Experts of a small language model: 3655 steps.
Below are experts of layer 10 (counted from 0) of a mixture-of-experts language model. Rows are named router (the router's row for the expert) and show model dimensions 0-95. Each number is 128 + 32 x the weight over its row's rms, rounded and kept within 0 to 255. Numbers have three digits each.
After each expert's rows: "comes after" lists some tokens at least twice as common just before its tokens as in all text; "mostly gets" lists some tokens that are sent to it at least half of the time. This comes from a sample of Wikipedia text that the model never trained on. Tokens count by the router's weight.

# expert 23
router:121131102155171080126161117110157148076070124144154086130094098114119150158158143171139023140120116140146121147087142172130139095148107134087145135152169185085139184120108097117168155115170128104126112040122161146057143097121132096171192178144132083087122141147091159121112110149163180131
comes after: "\n", "\n\n", ")", " =", "==", " =="
mostly gets: "\n\n", "andidate | Votes |", "- Occup", "- Born:", " | \"", "- •"

# expert 6
router:105144145153219129100159074078166120097034133099141077164120085111119126148181099101108062125116098141141116092086129160129157119101141136109130137124139082110124174156154156153113100104108096086144161097134145169121149094134122120139117199147084084082125145111178136102116080179118201099
comes after: "1", "0", "2", "3", "6", "4"
mostly gets: " / ", "% | ", "\\", " '", "(", " $"

# expert 42
router:109094133125168102134177135166159162094087110127109105118120159135111124181149160113123077127196094148161158070097177132082120111103122126120137116135216077124119107130145095164075099132131094136075049105144152145082177089146170102160173135118097109106126094154151117120145100175132219120
comes after: " | ", "1", " ", "2", ", ", " ("
mostly gets: "2", "1", "27", "23", "25", "22"

# expert 10
router:088133072140168064122134083173152165187131153131121099166097151115138107172156144115153014161136119117139124113104133136107093066179098177082114155155111134097154152142123161112140128129130147106099113094154148150104131096157100152191155116159084094097118114119140144071163136188096205147
comes after: "\n", "\n\n", "-", "| ", "; ", "|"
mostly gets: " |  | C", " w", " a c", "- Born:", "| Year", "- Occup"

# expert 55
router:081100148132196105111173131103181149084113121107090150180147170153106109205166138111132082100191093154157112029097136144095095104114118136130162112127153064114088126134147111165128120139120087146108068095116159147126125093160147125172140128135092147129124123119133113142145084172132232127
comes after: " | ", " ", "| ", "1", "; ", "."
mostly gets: "5", "80", "77", "8", "3", "87"

# expert 39
router:104139112166191113174167088097183145100097093112097120175175157165126132195144089126147079129112100147136097096055127105109078092134110143117126102088141119146094179170116135155136087119147147046081101090155181130165147105199140103142157148129118123093122124150134131080161106168078157161
comes after: " | ", "–", "2", ".", "; ", "1"
mostly gets: " | MF", " | DF", " | FW", " | — | —", " Championships", " pm"

# expert 27
router:076143128144178108056145118129139117104077082157141139167180125093116170166124164091097020125209118172138112123052128128120121094164113160118132126103141074105095162096138141159126118137149128105146118045141150127090111084139116126136147142136126067120113145108165127118101138162168191156
comes after: " |", "\n", ")", " |  |", "0", "3"
mostly gets: "- ", " in ", "| ", " In ", " the ", " to "

# expert 29
router:112126079164150148167173135088126150168105096145195113173148128112120132148179131084112044118123098181135121128081106094117142074141158162134185155080140104108131129117111092163201097122096106107142108110120137126078132060134102109165106185146132082120082125119111137122128112179100221155
comes after: ".", " |", " |  |", ")", "==", " |  |  |"
mostly gets: " |  |  |", "% |", "==See also==", "|---|---|---|---|", " |  |  |  |", "|---|---|---|---|---|"

# expert 45
router:107098123175212084142147134134193143098084124056150166165093139133163085233119128107103096124139123164132111081075133121077068110127140100124144127144174104105098115118134105160145113137085079119116095082113178124124130130125175142167139133112138129087117090140176119126130114178101208120
comes after: " | ", ".", "0", ",", "1", "; "
mostly gets: "% | ", " pre", " / (", "% |", " | $", " | ."

# expert 47
router:134097071148172079103127102107122163111084063094131111154142160093120122131172145088135049098207113107146113139116133120078096112158147169103111124136138096096136173127106088112104089102175117130117122089131156103039124107128169150194149164115112064120101144102149124105176098182095169160
comes after: " |", ".", "==", ")", " |  |", "2"
mostly gets: "\n\n", "==See also==", " District", "| Party", " Senate", "\n"

# expert 11
router:078125065129176151116181101120166178136066133166136126158152143134104151162170135088122102118178091116135138071093164125109046109198099196160143155094134131137124105189153132198156100104155096129100090090099122120135132080132125149156127084116112096105129095128132129136100090148097204113
comes after: " | ", "\n", "0", "3", "4", "\n\n"
mostly gets: "′", "% |", "| Total", "| Year", "| Party", " % |"

# expert 8
router:123128109212184116067123118145141169122072081101128081116099111108163137156135166129137074171131088104144073094073149118076102130152134174111168154136135115105177136152120139109141057093106106101141110086154136179068115138135120150120103186163091127121156088093124124124110092191167185096
comes after: "\n\n", "\n", " =", "==", "===", " | \""
mostly gets: " '", " (M", "R ", "s (", " (E", " rem"

# expert 40
router:161142094114186113159141122126168148161102125176118129114150164142162114176114126127131089158154100124146098100102175085080106142177195167138161118149154082096104095158137077106109025125193102113107097125133181130119191114124122038140159131140126122103159108162160095120130160165133184107
comes after: " | ", "–", "2", "1", "; ", " "
mostly gets: " Cl", " acc", " Mar", " sh", " Ind", " came"